From a checkpoint of a small mixture-of-experts model trained on Wikipedia: 6.2M parameters, 1 pick a token.
Below are experts of layer 2 (counted from 0) of a mixture-of-experts language model. Rows are named router (the router's row for the expert), gate (a neuron's input weights, with its number), up (a neuron's input weights, with its number) and show model dimensions 0-127. Each number is 500 + 40 x the weight over its row's rms, rounded and kept within 0 to 999. Numbers have three digits each.
After each expert's rows: a language model's description of what the expert responds to. This comes from a sample of Wikipedia text that the model never trained on.

# expert 10
router:451510465488465538467410468487485432516503453452425572517467547494467451516545527520452546496509468446454558452474469454498547483482480472458441483495490514467526537507447552495512546494541522467427558505527423474567506520439465516457534485483501572494467551497563503468482477527531492530551527464506487552529543393533485596504528500453420530566500542472460535480437458510495524425527
gate6:462504499486446528457413500462524451566466430449471527511501473438468431478502510476435482487514519490467521498500513397530538491474488484438429454540541533420559536484513561519484509473586464480368570525495453506510488500447539555492537475440501535464474510510551445500510525451537467580573487510450513538508518452516485497465540488471433499560483519467484526482435488528478554487528
up6:497542472525501495462429541435511499450509421477480477460479470453470497585537523489528470495497577537494458519515570504542495490523464496434534496531494476560449498519432564581476502349506573465521507553494489459536516471538490510459465470511571468524434423507521448548532531493453457542518511574563496519537509532529521502523496494442470517530565476515532557468546452429505500517461
gate7:450494492447487558523518478540479428534530487430476494501480564486520497416603463505459522451515499347464548455473505445497501568498496505477479455532530545475578504462487499503492566569532470469479562491537564507501398505480481556449495534463477521477470511412469543446508431503512539476508534483443506540476515472537466555470506495506490515506491500476539495539492474562456464437558
up7:508464446485460505488534519474472513538513433510471632498513495503573553522500505504504501477480553498560403528472499522510522431551448539575434472547557514491460506455462544437514542499563524454491492482535424441493509462496475522503517508473590580464527540559466456512507485468435415512498412481470476472522495530500531501465559512452458421490543468493458481512518435456506516516548
gate8:519471477462481563479492510435463460535489527449457637540555563502502502509555485470475544533504539430412515495477406437515484502506569481491441479581544508483523532479544475511573513483552461501415438524559488466538485519448493525503534555447490593452549541483517477500486445492557531478498509457452490531472542468479484560465501502445452493537495503530466497491447507507490504423536
up8:478465510475456573497477490529556505483472485549515460494499451449535495480455551586471541529510580505593456550501498512524495532535480473473497512500515492468518486448538479465456524512542487498502498574518440504490558474530485564489620487469576521467426570558446546479522496565547487493527430471451449478509539463508530508424499497510517402505543592504510522425549517520510473560455
Description: Final suffixes closing a word before punctuation, such as -ly, -es, -ies, -ise, -ally, and plural s.

# expert 21
router:424505533516442509506433525427441379544486485483442517494518522467420527514579489465502470452480493455488532486425492397493515486452448511451497496477505498484506522455522506490566487537528450523470546533512449482528424502495502558535517451449510566460535496534497528497542521490478525466577536469483467487517486505382521559392537485483421512507439505483518474492438501521501543521493
gate0:465567559483420540460544568524411441482483466459490493429510550475479508545565499522420495454506450503553474508478466436492527479415439519443433455414493514469485540479509504469493493476563496473524511534412503520498517503508516488528468460457423483494523498510492520494522530472432497527503523536493502512510514516431489530431516531522523603515413580500428519474501590534496537492491
up0:504435451479547447566511432484555603502529532499478558448479418530557541464466514526536488521527502513437545493535464529494489508562613487542557527548513502513510478572466419535483528503497496543475524471519478471502484461468481448466532589527584503546489507463524484504486482547580488501468459467523456521469497444595479556517559506522463479554523444482515468463437454527497484527542
gate1:529493463437414553551584454499452534500520502456523564487505494507492531498461531502473548520477480489542541509454458497497509480538657462567447488599491497500508477416423538499466509479526421509470515461503548464527534475453451563524515507444430485434425530488506428453487492512518498503496535500436469475495515480571511557468519468494499548491572523502474460482458528506476514555511
up1:546443508466548509466514467464524536475489474451475522497487534476497465468455533517483484553513561480500524559499546490514515462549512538458508507535533515549479489466489558580474481496546525477482533590540544436525588528537507458487549501432420534516506500461536483466504533440528474447459566531500496504590514602426480501494489590452393515531509480493503589497510449589462525521465
gate2:470501459505478568532517498503505496543479473520492463502504446490538498486471529537490489536519496429502523448427472505490539513564563537413469452510512522511522521538551484566535509493553480517389519493538547514500538490447463459528536509504525534396479547445565478472507435496521428545529538486391450523541567484508485542402570456556506461583517453474472482509480527575512540507477
up2:508510561505551475445434563459474517514512513478493493514522516482528511529522516485540478536474552478520449489520491484482503502506488520406489492494539488555488441475568533464509425534515585508494467578464489490518593550537469457554505451491519536497617480495581506499535496462465491484523505507479502484551472545378502573396514513510475488493485418538518525413520442558528513502584
Description: Colons after infobox labels like Born, Location, Lap 3, plus degree and minute signs, years, and commas in biographical details.

# expert 6
router:409454469487476509441484516460511406540476448546488509517481536469409480462480486480486493445501491486476578498489435422496543456499547500429460465476533506476522509448534462495555512541510509529429516527481411545510450462391429491517512498480539499462514491485472449491520512520567508571510525439460472521517567458487492535464557507494448459555538505498471504448375465522484539525521
gate6:413508553487492473436493538504470467539475458514516485521512479498469460422493520459503453465522510502540526463463446467539509523562517554473468464483561502487581516459605540551506481448488509526443531500511460543466556488448437459520478529534497503505531444473513497456513560563501419511501529494478460463541605511544494558423464515461411432493511529488537454465395462443478476503532
up6:529549477521500518524525490510487503496531441503541495553495515605522496468490477490502528531483472527504514557500472530456484553499611465530513522502479498486539496478508468529553505511482514499510491485509514495435481505563494516528484529520439507500476504516454546527443460557458537506505563526465585473454439473588480459598469499545588433511505567460527404526569488571501482346529
gate7:463518486423504526537484452441473488571518467499490508514492465496481509485557497484471523532489473505455559564526480442430486457475518468437518476597467507476465505447495537596511528552542492422430503493453485487471446484489498502479600429482476561532502561556514472467506440455557549448562508536533511514456503442555483531455448514516440528485450543474566480524483570485544578482534
up7:442523519507532494526513540471481495572499529444592464526527465489525508518526547492538489521482468431514502505531496498441463522444547447495498487570469497538462496483548454505521521521470459568479593482514506496512500474505528441521493449516462478472425550418479454522464489512531544424519588507503416486489549439550506566501481514529529506463554561538633527512425519515546558558456
gate8:586495452410430507531511373449468499531503451523485498486514442511521435514554545548444475512510431482470466513503575449548488500477490458468449478579532503475487519498471486461498493483541508433468527453432479458517555462472499509529567576514462572548468523488537521421527571469496532561524487541463499481492538432501508487547544480490457576543496522480487538553465556492501514447509
up8:536450458468498483496516513528459537470508512478565478484498470473421500456552532546477565517493501534550462516445476492550499494501481564455497489498517489566476487426431483541517479545500558465456530509480490537436518479551453433581484481483453491465411549495526547515521569406462503513444493527481555524530508513429541412528545537450447479472479499519537559483412553433573499552470
Description: Prepositions after verbs and nouns, mostly in, also as, for, on, from, at, into, through, during.

# expert 15
router:446488525476465543458454489501465449578503465488476539503479521467441417480489538459439521529517455494435582506508470449471521498490494439449447472507504532424516541430480595524568513519545498459450545490523431460476483489444419562513547504460492546512456529474535526478506483509572527566548533489472474557515519455548442542518533521500476487540458577459458504488436456542489544442542
gate0:499542496517417514477478480500561489565520447493472544537499547491490538448535532462459451453502528439461503498425465420491511424497513541451488466451518524445577556402522532524478525492562525493395474440525547492587514494492511521507545481465540465451488507469508541494476480497524442523518543492476490496471547554516475547383510452462450495573513482432502506524435540523486496465562
up0:529465434475508494510407511539526510499520509553481505460531493533470522527430524555473511550492532472459459530510549504561486472489502513566459473502484480596461479526427476534492552527522514600516437510525465490531467551489465492404503429446493493508395496443539469465518490441461535488418429466539437471494507516468504519551509492447480519449433469530391520450511519499498457553479
gate1:465451474476432555493472442453496514596501509496502481491463480438454521487522511508439560465490470480404503493459478459496510461521564478501487456541527527483577539494467499498474549569533512486469523501546387524455437478418527521521507459498498561452506539462499503451456552470515508598532509541477464444445567435540483548524541515548481481523561541420533442485468449540479543491496
up1:499509460514513495422566447471495528489509551445513518466492504530498503502599401506469542484492441520463425499484521501452513506518484532555492493435528504483527515463514462528544520583495428509483528445491416477448552595470463544512477500498368484507462439501495475459519491523484452540479498522516513444475490508502498535478492528547532494466445580423457598553456490451434506468510
gate2:447512448502477551440542431473513470558504426459441591510516503534464487485510477478455488468503525433457536429481494413486496511526497507502442462467487497468567509498510485493544588477585490464447539492529530451539521525441508559490554544451570520414473482505506528498507503568449419522564516519443501523532552482504499478503577462445447486564493503469494487485503535559461483415522
up2:498587530546518457430485422546490499536473459445417542505491534595492469462540430498458449500543464423531511510557503531517475557445460485517542503413444523478491565518529479412541499489502474505536467521534491502488500554531471568512464497516529477483471444605485521463494464514476455497546546510524540577486499553513497447591541531523536451524499503459481536485513549538441493447488
Description: Single digits in scores, years and LaTeX fractions, word-final pieces like y, plus nouns such as album, project, car, band.

# expert 5
router:421461509470480524522485468503476455536512480461448551527475514397409439499479529461453546485494488495450631459488463442495538461509492435475467466560547511473514506481512531448523542538546500504442513523505437468495466503443436545522516470463525565499499527502516508465531472506567506542536503472493462580498516414520461562470560499440455492525426559464472502472435497531496543441548
gate0:437522494444450596500531459500510423553468457526470583493461476503489490528506485427382549507528497477508543475491482447505518491484522482462481444491564526441509513493508515502485571541584475487436521481498465525478478504447487582494520462473494554474531536547569558453483461513501505534554519488467464532494597448500473526474588498496432505564480530432532531512433505580492520484536
up0:512558487508513545529534439479521495475474465474494532474474454438492542533454507451454585514511473487452502436524477541546516475483523563530506504579532508563471507524494557485433565466495487450489450510447443445511500502484425596584461425512530549510541535536474582470550452499440527536431470487525503502516542453527509509493589500519482523548540589501525549559527475518496508550572
gate1:539513517479442545482451482490509428564480495521401574479500537479550441455539522467405503514524525464481488531534483432420528468461462490457448476542572518531527510540509491477448544429560483504443536516513453520507485489452476552449561536428511592477486525509500451469464487495499507508531497478483463483509538455457454513461526489418507507587516549449469471513488512609472510430506
up1:510510550508559469454557514529511517495554519455454497510550530496485467470485419477446469628468496505473512538524524515516485504415455510557473519571516460504484460474591486457416491483521459475518496556500488475503546542513456502433496495448518554518412466572510446506514543526580529542459535508465500484543493495554535521484565477530561620532535584548494460498535492510522495531486
gate2:489485501450436540507484484498533451566478450514468612546487486433446461511469562460423543479495513452465535448482449431466504531522459427454441454499534502496557503482529508526517532493575499477431513525537483499510481419438457544485549552439485566459508587496551527469472487513502498566571511476457462522468558419489480554519524496478425467516504539472471489509442473542480500464524
up2:567505458514561499511537558410579508456440475496501553482457465448497503524467549600500534522549491493499547495484513534534511487519481482537510458490511526530463494505488454520506536466527493462507489484575555503488573397530467544484489593523547597510593561445577488492484490494479584476512523499476509472459520507425451502560395511482456485478510514511446459516513462459539480522485
Description: Word-internal pieces and common words split mid-word, such as ring, led, spect-ac-le, c-al-cium, some-times, plus Cyrillic and Arabic bytes.

# expert 23
router:477484478481469513444455465525457438555486475458448525519464532453377419488493543481454533495501483492450590464490467440509518460488481435439461488502516541436521524484447545501538525503563514474442517489515430475496477489441484523524522519465518568497474527503533493465503461513575493583554513457482475577476527442516469565464540498507434488517418547434467454478444481537494541455566
gate6:440476519469531480534558449471461446514496485472497522510469480485492458460503488402472596477514524431440548488465469464473512614546488449520523490504561528511569528505493488505587522517522468497468443466533471451501470484467432501518538544471492502480426512549504513422499473546533472539478457460518537541529592491486468525504523494480546548509502470458512470545532509586445563413591
up6:456341521516532468537552442547490500505472517494510505499460578478545476503462510474518475520457569482435497476493472537509472456551480487510517552524522491402515529562530463500443456520481536510513461564494561452512476467513438482564498493497481478488483506538473457481482516596573527576495473467532573509576533527513524518525528487484539429511507467485429474498522412465404485485522
gate7:501477481500436559474498454487558468576540445457483524514533515453509512503443480472403516565488545451456547469459465420452516490508519449482462492531526494465498493451481470483467539465590474465404520458565452491555476518448489540477558494448486568433502498470481501481496468494506471611579512469426484481502594437474510543488587456483500517547501474487533501517489485528512502468549
up7:500498629491546475466461458551435436505466555461524503487449602523528441480508491492476525568521471481528573507534457503484531503502513447451521479533478530514517542546530415425512504537480405561451464468438452518450516472462456463475487521515506505503505426460458452479463486460529502417483547497510460564464514516499469491501609521468444517479490485487519520561503504425472535486529
gate8:429526494469473569505530446459484488527520466457500517559512410516446561506522512491429521485493518438417461499458463448494547476490542459502402514493509491458520541483502479568509545505568494443398467462470501450573497549486436502506500564490527534412492482489491552482512448448485476513509522424411520460515531467571523484527540446506491427517539462486469461495472543501423484519523
up8:590447463426514456456433457502447514527496448474454538475496451448547460513432502508490525528511473506488457491560502547539510483574504443487541513619541532552485495464514471537559532525522511483503505583478462491539502519507392532477535524473503568521529502536520502510484559488367531460522455518529519491533533492460474545466511564437485495502503486469495471520450566501515571429519
Description: Nationality and demonym words such as American in African-American or Ibero-American, suffixes like -ian, -shire, and the word of.

# expert 22
router:463461490468483547467482503510466444539516478445450552528474544442410440498450562483447540483506472479455621484485474452488533472503469443439455475517540555437526534493509546510525518524548528476454534524523435455505451466432500523466525467472507549488492513521540505460504470511567522548539519415481474577478539449497458554481526498462434526526419527442461490452440487556493557457541
gate0:505525508375434560564468432499502427542505432484478529512511499458513511432526513467440521507490549436457501550427443430503544524568468470495446477533538530502564538456547471540496564505566490544453499500518520476589483487438485520524579483446489518413446570458496485466467482477545476530534472495467469481488581486434496498462526465488469501503464500471524533523460497516447493462505
up0:544514564534492488521442460556467543534507514426535491502502500519532570468582442490468486448495514478441501562473429512512489519518510464544473489499473480509512497540588516471467576549576454560510455412525507532574457518506415541554463498507497488432595547418457503462536463503532476524513576529486453497545466482525490493506442487518476496522489421500545417487519490432522528491526
gate1:570475534424476563491468478509483470610496432505499483585484482466498545503569531535454472479500470437444528556450450433522507486527521457501468488438538525469540510430483465515446518565554485485451504509472459510524469436471529516531543404462454492446475566460488491445522483459482487532501502470459507521467547457491504492457506457458426486429498461496472546523433545585477498479567
up1:452492530494481520422453473523489499529567426457493520578535466482415483419543474529505533453426492531489478508424476477536472504568519509486490509413477467545448432513470501545448456505564494556456547455408553529522529549516515550532482564463468497489525462522501519513529503495518473530512465555525431469467463468553582468474502443497492519561467524549422493474425549507550513513499
gate2:461458477455456521511494501501513477569550498454495610505502458513492463453519539516419526482494522479411523548481501429545500527486472442504486495505485515431529510459485535498482519537543506501467577493557447464511524507476446595448530457432480548475489569467560445494500451464515517572565438520461475514482526430464481561435543472552461477479506528498444519473391473543509527442520
up2:459520528517496499453461476466502479573496521600509491549519519560422459459534506449521468500512575486578505415491428439511500525505559528464539455469522476492516506570537437437566517533493479491448425520583535537521442527467557586551453542491520491496561575508504499500479529502461505522450466529469483479500534532487518545464455491559505443505543451499601496514468471500457474504450
Description: Bare spaces, superscript and math markup like ^{ and _{, accented bytes, and capital word starts like S, Cor.

# expert 17
router:464516454479449534458521481507500403510540465449433522523472512398516475468458517465478549553502532477454555497492511482454512511457508464445464478529515514386580569462537517536538512511512472420495506471557431484483453508455516553439509546454533549538496517483483560476493469520527496524572493439500477485462546430518482512500479489494430502527472513474484515476517542520433585395569
gate14:471484469495474554459485471475504480528501366507409507493510461567497505497475505484449452509495528458441505594482490452597509492544477507477437479448517501495526527479494489511491525437556482551427480450528497526550527525465535527506541473462495550474450489513530462448500533502554538511560443511472503513501593457513497528464539466410454511547473501471477494498481475623469396449499
up14:496473465492433518513518512449483442522559547518592530551527473502468519528535513526481556489446568471535448454456434488428488489520533497514457478543543467514473502483496523478580533607527549485479493489437445421507503518493555481574544523484565475482583535480524439552516498483464470565502503532466445469476491502473545519437499485571453502470493477485505488469498586432541557576553
gate15:511511451531504505495478499439501402430487492466514536466507445505522506473589542484485458434515512529491468541517591504603521465500512529460491496518471505494504504593399499509513508574503505523478545454405526490415569561496520492508501500549477513514524496368555498539518600525467466523482487464487492478461515480518523533521503503488517522483450559558473493484488534526523474591439
up15:534458544496526460492538436474517514528463492442583490501493482502455568444566407533503552500504455544561549461489469520471524483518579529478542503571570502485525487510543438573492494553506428494499456566469550567462510514494560519488496518506495480495542528585471497477488508542480575525437520492469447531492408545542494532480479500531485432518486581504561563505530474451496579460503
gate16:562517469482476543473541484518545465480530460488539527513476581448561459469457497506489537572507583455529555467488486528469479465447540522424480515527519498439593540458527585498479495503490526421520471509531434463440505490450583489495522577486520511560517502488459584570495513560484471525469492473498502457463522445581491510520415450505455533498501513489503479474545577479461563435504
up16:474505537485533500505469508511499543538464487498545439504525466515475513435506518452490430485488445534448512511515474469522487571549531463494490496508520494517404436566444448455532506505532493594456495572543544574542505519533418556460570546474461471429481540499549431458503521488502480548477473556459461561553484488475501509440560529459518499516459477512553582483464430492544466597479
Description: Semicolons, commas and periods ending clauses after a word, such as well; or states; plus ), and table pipes.

# expert 14
router:518569507467512549522506485514499456524507467517449565508472577474459447489473572483434578573515545457496528504493469460436517481483468461472442462541530517485542509485505565484521521512535489468429613483462441501529499506429509557417600476484527573505435562512527487444514459504553521530514469493485517540535526437522495571523496512479473467502503580448533548558476477546501539454539
gate0:451456481469540483455557504493542514478496418515551511466468499421545512427458537465474497523518480525467462490480409477524531500400485468518513511492515520526501480549477533495500430528510548505503500492435447518520576471512426470453515452453533507515379483499555468453476458576567524612502495489494510479550469482489518520585446513464479538584505503530436526543556500471523459518458
up0:539474551563489488485446452432475483503497571544477434498494439559431433602579480540482528449462470472567529422505521508476511440547527512512497506455468495517471481484472515520396504565488441539501531491546548469480504563515555508544483537583537460516554440492507548565476542477494458476514446511481484497450510512547500437465505500491543556487554490515541490492470579496521474576485
gate1:476469453478450491481499585541548521574543470536502447554490524465404504452444533488469479516513470530489597544495465500501521472510530493493492456507455533418495500444466480448515514486529543484449523483539431509532504475476482531626527519459523548490488502472489422472524450548528508571508460607469516518508513433454476506510435495476443464477459492498476490561425443514455576461514
up1:539537567492502478477441460435499519474470519446466512511501517486566576496383558524494443444490561491467531498519578494486509444531448469444461542541464485527515540509554491521544483505507533594538416479516500473528489498540589491546485537511518522511532525390494512431533537440512539413479518490533455548472526532525494577519451518504531527495504476501504595504447530492531502496559
gate2:531583440508474521493478554516613470540477465502417581451503551570570482472459523505462498508497501477505419567497505481495480446505534508464472507504396498485502465521438534487500508438507550484469573447500450511541570462437477533484540476487560499510509517508520527543447515516483508558478517482488504515568504437465522553496500496472532556535432517529427426482551438591505518488490
up2:443499501432468511498504473464482486527524464526520506566504431381513545456454558513524565461532498493417508495462481475454516561560522457501512437529532512464520552523546479547477535514474428507483462574549481504466413496484517471471474517456460483486553507465543527426501474459586480437595466490505456442426531482520489447490566490526520503525551494456505447469491491499502448553576
Description: Endings after a stem, such as -red, -ted, -er, -ator, -ive, -ent, as in preferred, songwriter, incumbent.

# expert 16
router:456454477474473521434494485514473429540506464459448522521476532405392414496510526472455524472502460473450616520498464447495540482494495430422463480512521549461518528474499552538567538525539491488448544468537431507483488498440463517499518473472471543494469522508551507460503464512586490552546493497477465562523523435523462590470537492478457495507442523450480466484450483559488529429528
gate0:487530452448433554499484487476546432575520416508478533553523511490428519477486538450430534474478491463476518502434416415466517493535500478478459450508562485445550510485456502514497502513587489472431529453489453477537449488415507566489544515449494554448457550513547514437502488472571479572554519492424488497443537474497504533485532470447456478545463506486524491481435493540489498466561
up0:462545465514511438453531494422487508486525591513478484518519516527448489510477533432492452460481482501506468556496594503511478557465466575551501473489524499518476475439423475546516464514457593482494460414502514488435514541504543524517511493517474476484428506529576565576504440503534463414495494516481563402453503509514524518508507521484536439552536506562581475492540495517512446469426
gate1:460482472463425500491413520517526472575549446487489523566538524500472505535540516470458430537463497513455502415472460442444488470517515457493402506451550471455531484456482493473525559586584470505435538522558477420529508526489490547545504531435504542457494564450514509483562515424529480497532520496415435488526572477466529546424544476457456517516508494488498509467457524485526500505507
up1:492526457498500520479434515485493502448485509527472576470481563450440523537482472549463402490488411533547513544489521579503505403477529429490562492494522478469486528497452468466471507503449430512523561539542485488473462439521477500562486462520459467485473511468445413515526536485503487501481394566497466478489525435486479516540558545475512484454485537540364488487527464444494462533499
gate2:466547429455450582475490441402496473541525475504445533538486470531463458442498521407438521500491488493441490534436482448466502511479507485488421485512531528499502531494452507514491497463543456475413510451533457505503414479475553545484530496421442568430505504493544465467511462454562407544565494471423492496464571445513512509516507436502457472523502490458524463539442481492499465498512
up2:552408573487470461560484487540472438528518535451525484511515521508578503480508493581443558435478488484562547450507548497496515468456515497510477468516439507421484435498561558418493579560548482491476548522469452500534529516472467533548530536451542591460514551508446501496493501499502524544495493427437441546567496538527498476511526510482510522449502587485440477523475510580470521518526
Description: Articles the and a after verbs or prepositions, numbers in table cells, and words like found, first, part.

# expert 19
router:484512502494412542512509497503503480562501421472507504530529535561429521454499517400417457493492540432450529494457481498525505502540516469474460474534516509479552495513518542488498598499565482491393529491525471476539474483432471536488590510487461475372480563442539518522500485528508517524550482486389473471481511513489508438474510441460472448506473537471470454566429517519506520482488
gate0:456571513574468536423500593489588472522488491519525457563492510476489522572559575425438525462470559467480526516507540507557536428403510490463485490551470530481505533553492525561542531465461539503455496505543464466554520527534521492492529474428474509493472623482517528519518567509539504573519509496473513512486494421492503504516517474508524518505555536519515561527503446553529517427456
up0:513469446485530441450451512441469564612494457499494471501533450528515503479561495509523467495550473494523471537514468493458480504511530532521541477445519503473485501519404535482446447516542497574452527488460512596521469457467470487489527517458517476469516456532519486482453506529493468572465502476508507493464547556416490477552538492464399506535467470483439421439528556563485388512423
gate1:583534416462470573491489511455452517520488500528474517514486541503477488458462529480440462407497477493446466497557445516552476512480448508494469491521484497522518514465444475448516524543486479410569501444450498461473487558436477520476548484500466482443599547456434545476517522477440454581477457498490458517464518503459520479415456520484503520418471588482527457501490550597506537495506
up1:535401464493466487473428495539442508464515527504460460462513439455594518563432519555556515529482445575576473506491506418470500486542497494541467439503517497536476536460524507493506434476541475493438475585478523560472512495529546403457475459517536470518476473545548470501500511483531521505495443469567535488488511549566512525586506488530525482544543410502486507476450473443527464509440
gate2:466453554492470498516497560513489580539493485469503451525540556504494494487500455493445435486480525465477494536499433511532500507530514514490563466489524493507515490493632528506573495574463493428408587475496493547493427425450493521496515493547485499478481565500514457566502554514518460535493481495443513493474496564446502490410542492473478487477463510514468435533346477527489541495456
up2:461518538487419469522503506577515572513535508442555429519521483459479496519531486490490493465512530438473534505471496526476493545495486560525600498483446494460580524499564501537575485515437465493479561469532510503544460414448415536523489467562499486413447525534399448536529496585495531467478590515469520477483475537489497483461546482490483483523476475541536437519456481420496537476493
Description: Table separator rows like ---|---|, pipes and line breaks in tables, and === census heading markers.

# expert 13
router:461505488472430518478469531530521480576505474464492484545490520404438502469513500476466476513496514481436558576465500459508536524473479471426481477477496525423550534431514498545605503498544525506452573462502457535478490490469471523528532476467491560486486581509493472476463487528590517554528528433457478537478553413519474505511525511529467523515479564425483582520453472505465554399550
gate6:488498426476446488451513465441513470498511395431491515517507578517510482511502589436498525455459537466448498485455466434461492464503515516504469481495570496471495555506501480571595513481530473472447581496540455426534560469510447493559593517456435524490450551478473542537498526500506463558558549534493552528496525454460525548423532455451512494477453513491563515469463471524493528494519
up6:489518619494536500476528562583486496447506487541461575553496559446526473441432536488526496471509492488510485493495539509546490562494460535427486523446521496573475477514494404552547485534489506536480455522450499520535482536468437516540506477502499475484460469536507539489538522593536494504432555477533528494547486552458496479567472477468473498515471423566441435441511477531518449506389
gate7:527538526542420535526506436470491460552495515436462500517475431488448422475570542462525534414516450453523558451522495402400586508476491533450500459540514537471546541498444506470485551545482480494444526515507452527439496514427522534524524489496533483447527476505512547471491487564479510536610501530464491517528560479512479503483595546464482461540496509441512487527449513532490465488541
up7:555494438444537460425518486492561544518536494501449513519492561507485442467427488566520443447493528449483509569520526506527452555463573554484497474500473501417488524547447545422398520442495499461503507514490471481508593474553488499482486540496582535526555504459463492490451517483480468591426550483484544503508548502497498456538501418470543458522528558475512444477494542521489518561519
gate8:535532393525513514430487517498529414508485424410457503498487495436486458536487494460501518466514483374474569467487523468424513580434475579472485483536502513525522569503505506586539528474524478482452496457555462513502527545487498522533551478490489503459490506516579566495490460520509489506534593491515490507496487482473514509468536489534588503514459453471595536537513484552471457446536
up8:454440552474498513555461438469398529493499514489456494512518521611509502523475580501498491505504466482509448502473457446529513463557482446453468465426520520489486515534499393494449509559489510539484520483404509494521494449485472467467456455516371461459448505443397534442485551449541476460473454539434537525498534536500502503461471449507480485516522495522474503504445520490510493425493
Description: Quotation marks opening or closing quoted titles and speech, and line breaks after section headings, with dollar signs in math.

# expert 4
router:417485456501509526472489484494471506529511480445416563526476482408450486479457493460485507453513525465487545481504528462494555451491514462423465493489541522413530542510446539474477579504542497532443568502517459470528457564445492477556513470476531558488518533432519518480498434476516469545529514415504426566420516444504476565473554514497492535499454490450422512467416495522459488501569
gate0:577493483439477565470466478533598428554507458535454523507492504464500435476507547484431501529504507474430539426479458463531516490535527449482474499519525517478514500480495486469532558535577531492444456506528476483563543526422504518505595461449531564481444572544497448438470508533562505476550474497484469536525530429493477562465471482472384542527503528481514542500424460518497517469495
up0:494491500466506505510449495450436523497443532463497584564502403494460566498553489481496448485530453522409508524509546480490548520444473447457526493445515540421493571519528531502476499547499427540501488432553458493410459439500509560421503543535458492540457474484477564512482459473528464505485500443533500453529522492548492422470560511431485485469541483473550438522523581524466544526491
gate1:444500445516452527454478526564490526522522507509387436509470503567458515574492564493483406508521509506471464550529538504518546446491387539503464481471482499476556534507520523465473598466523522444499496517536480491563475500470520460460515403472539505494590503504544500480517491448544414510557462477507469536477566493440490559507534517550501508546413480486510571503491504492559478497471
up1:470495613552499506547563476517478530496468469480575439456486429505507556493463457481530519474527500544509518590504520477581491514505475492536522513437508515491510503567426520561507495505467459488555551459488519497545466455535563463542428478559569503519528429534386553517513503474503480528449563486509435500488500497501502491524465483574548478428522480497488477551439462518463517522403
gate2:462530439492519475501522459512500529528525473493584458517506441487492564532464542585509521435529481455465553528463482458504491485506570482479495526527520509460529556524584444658516508485526486526482602480488504548546521493505563452518510510534465471489463529529569469489520543516537553504477595536509516498476541585551494475494568493505489560543436522484514447515418516542501527544478
up2:463538482527519505492499486482541503496502453474433521459475499495498504534439549473471503494513541451498493450534537471413489385455480491522481492621464516510492525496539576451466510503518535516504445551486421462561483532472536534415482539476615542530480444523520513467470506507414529460457485446502501530567514516473492551516440486525473532586525534492437500485545478558478433568459
Description: Conjunctions and linking words after a comma or noun, chiefly and, plus with, but, or, and table &.

# expert 20
router:482488504482459536433475465526503481537499459452441540496490503457442443553566489466475530489470460512466567533516468447493521487514497446466476476542472492395520556498467538556504528532539515436451563486577453476526489448445532539514495552460504542490499519491586578493527474482534492562552533462498450553486503432445476571495549512460475520528437560452473470405450489541456555469549
gate0:463466508469452562515481524507526426524504403446516528492506598402540526464500559464446532473509446434433549504460509463518515511472486534459466483483538511445516519479481452447538542496555498533448522517440477516510509482470530576473568518439443580488455452509471567518534478530509467555527531483456424544531531422507464522484494473451467526521448475476495405508472470538486521441488
up0:511442474500494519536467509555435544520463505437486462499439553529556515441494572472536490530511482591529442478539470525530502459528507480508523518473525509424502478486506551434533539497505455424541466489436443412479499431539443484464522584470556544534457517550471496483541458580446505499477451467494536531565486479457416436558507496469490451458490501470443490474517532535462527419504
gate1:479441460492446586508471454518498436549492438547454536526486498511473517443522526467430495525494538492445433471473521460416534527500461540479406442493563511461574554490514495484501546546592510433447514545485484473550482511458536521532573478446502569455489545504543460478507458492484457529554472463440516478548572496474515520469532435485457452551543479469479462532518544545466492439516
up1:499497503522552521470479524562558551499468531449470446490495460530554516498503494443501475444548477476542526510484573510591517530577560495543558538398492537445512481557444551540495478480445530535483506483540477493509518495475406515591523479505560552528375488487459496523469493500503475525512516505461553520566491514531483506505497543535575552489545491475461590518484510455496547439428
gate2:492466412470462577446473520483512485562495437465462518553498476450487474463563554477459512520487517463463459533464420431497509571515542507474460455495537509438523515479479472519506517521589489483433524508498463553516483483458440516531593483436448569464475587524533533458509467487541411541571514492428519483516550424492481519434511486483479530516480481450530456472469526548492527432511
up2:481522447532495439373453544496548550446466445470450490545502441464522531468551479504524437470486515527539494460482488481534509547578509514495505523491480473464430507466473513538514473429511498474515448552507444502545469521536495501608440419549504504521538519475540519494513505394528399435466450539487502424507439451459534483490530538487551517483525525489557460456451470505492490553496
Description: Subject pronouns he and she and common nouns like information, people, years, father, book.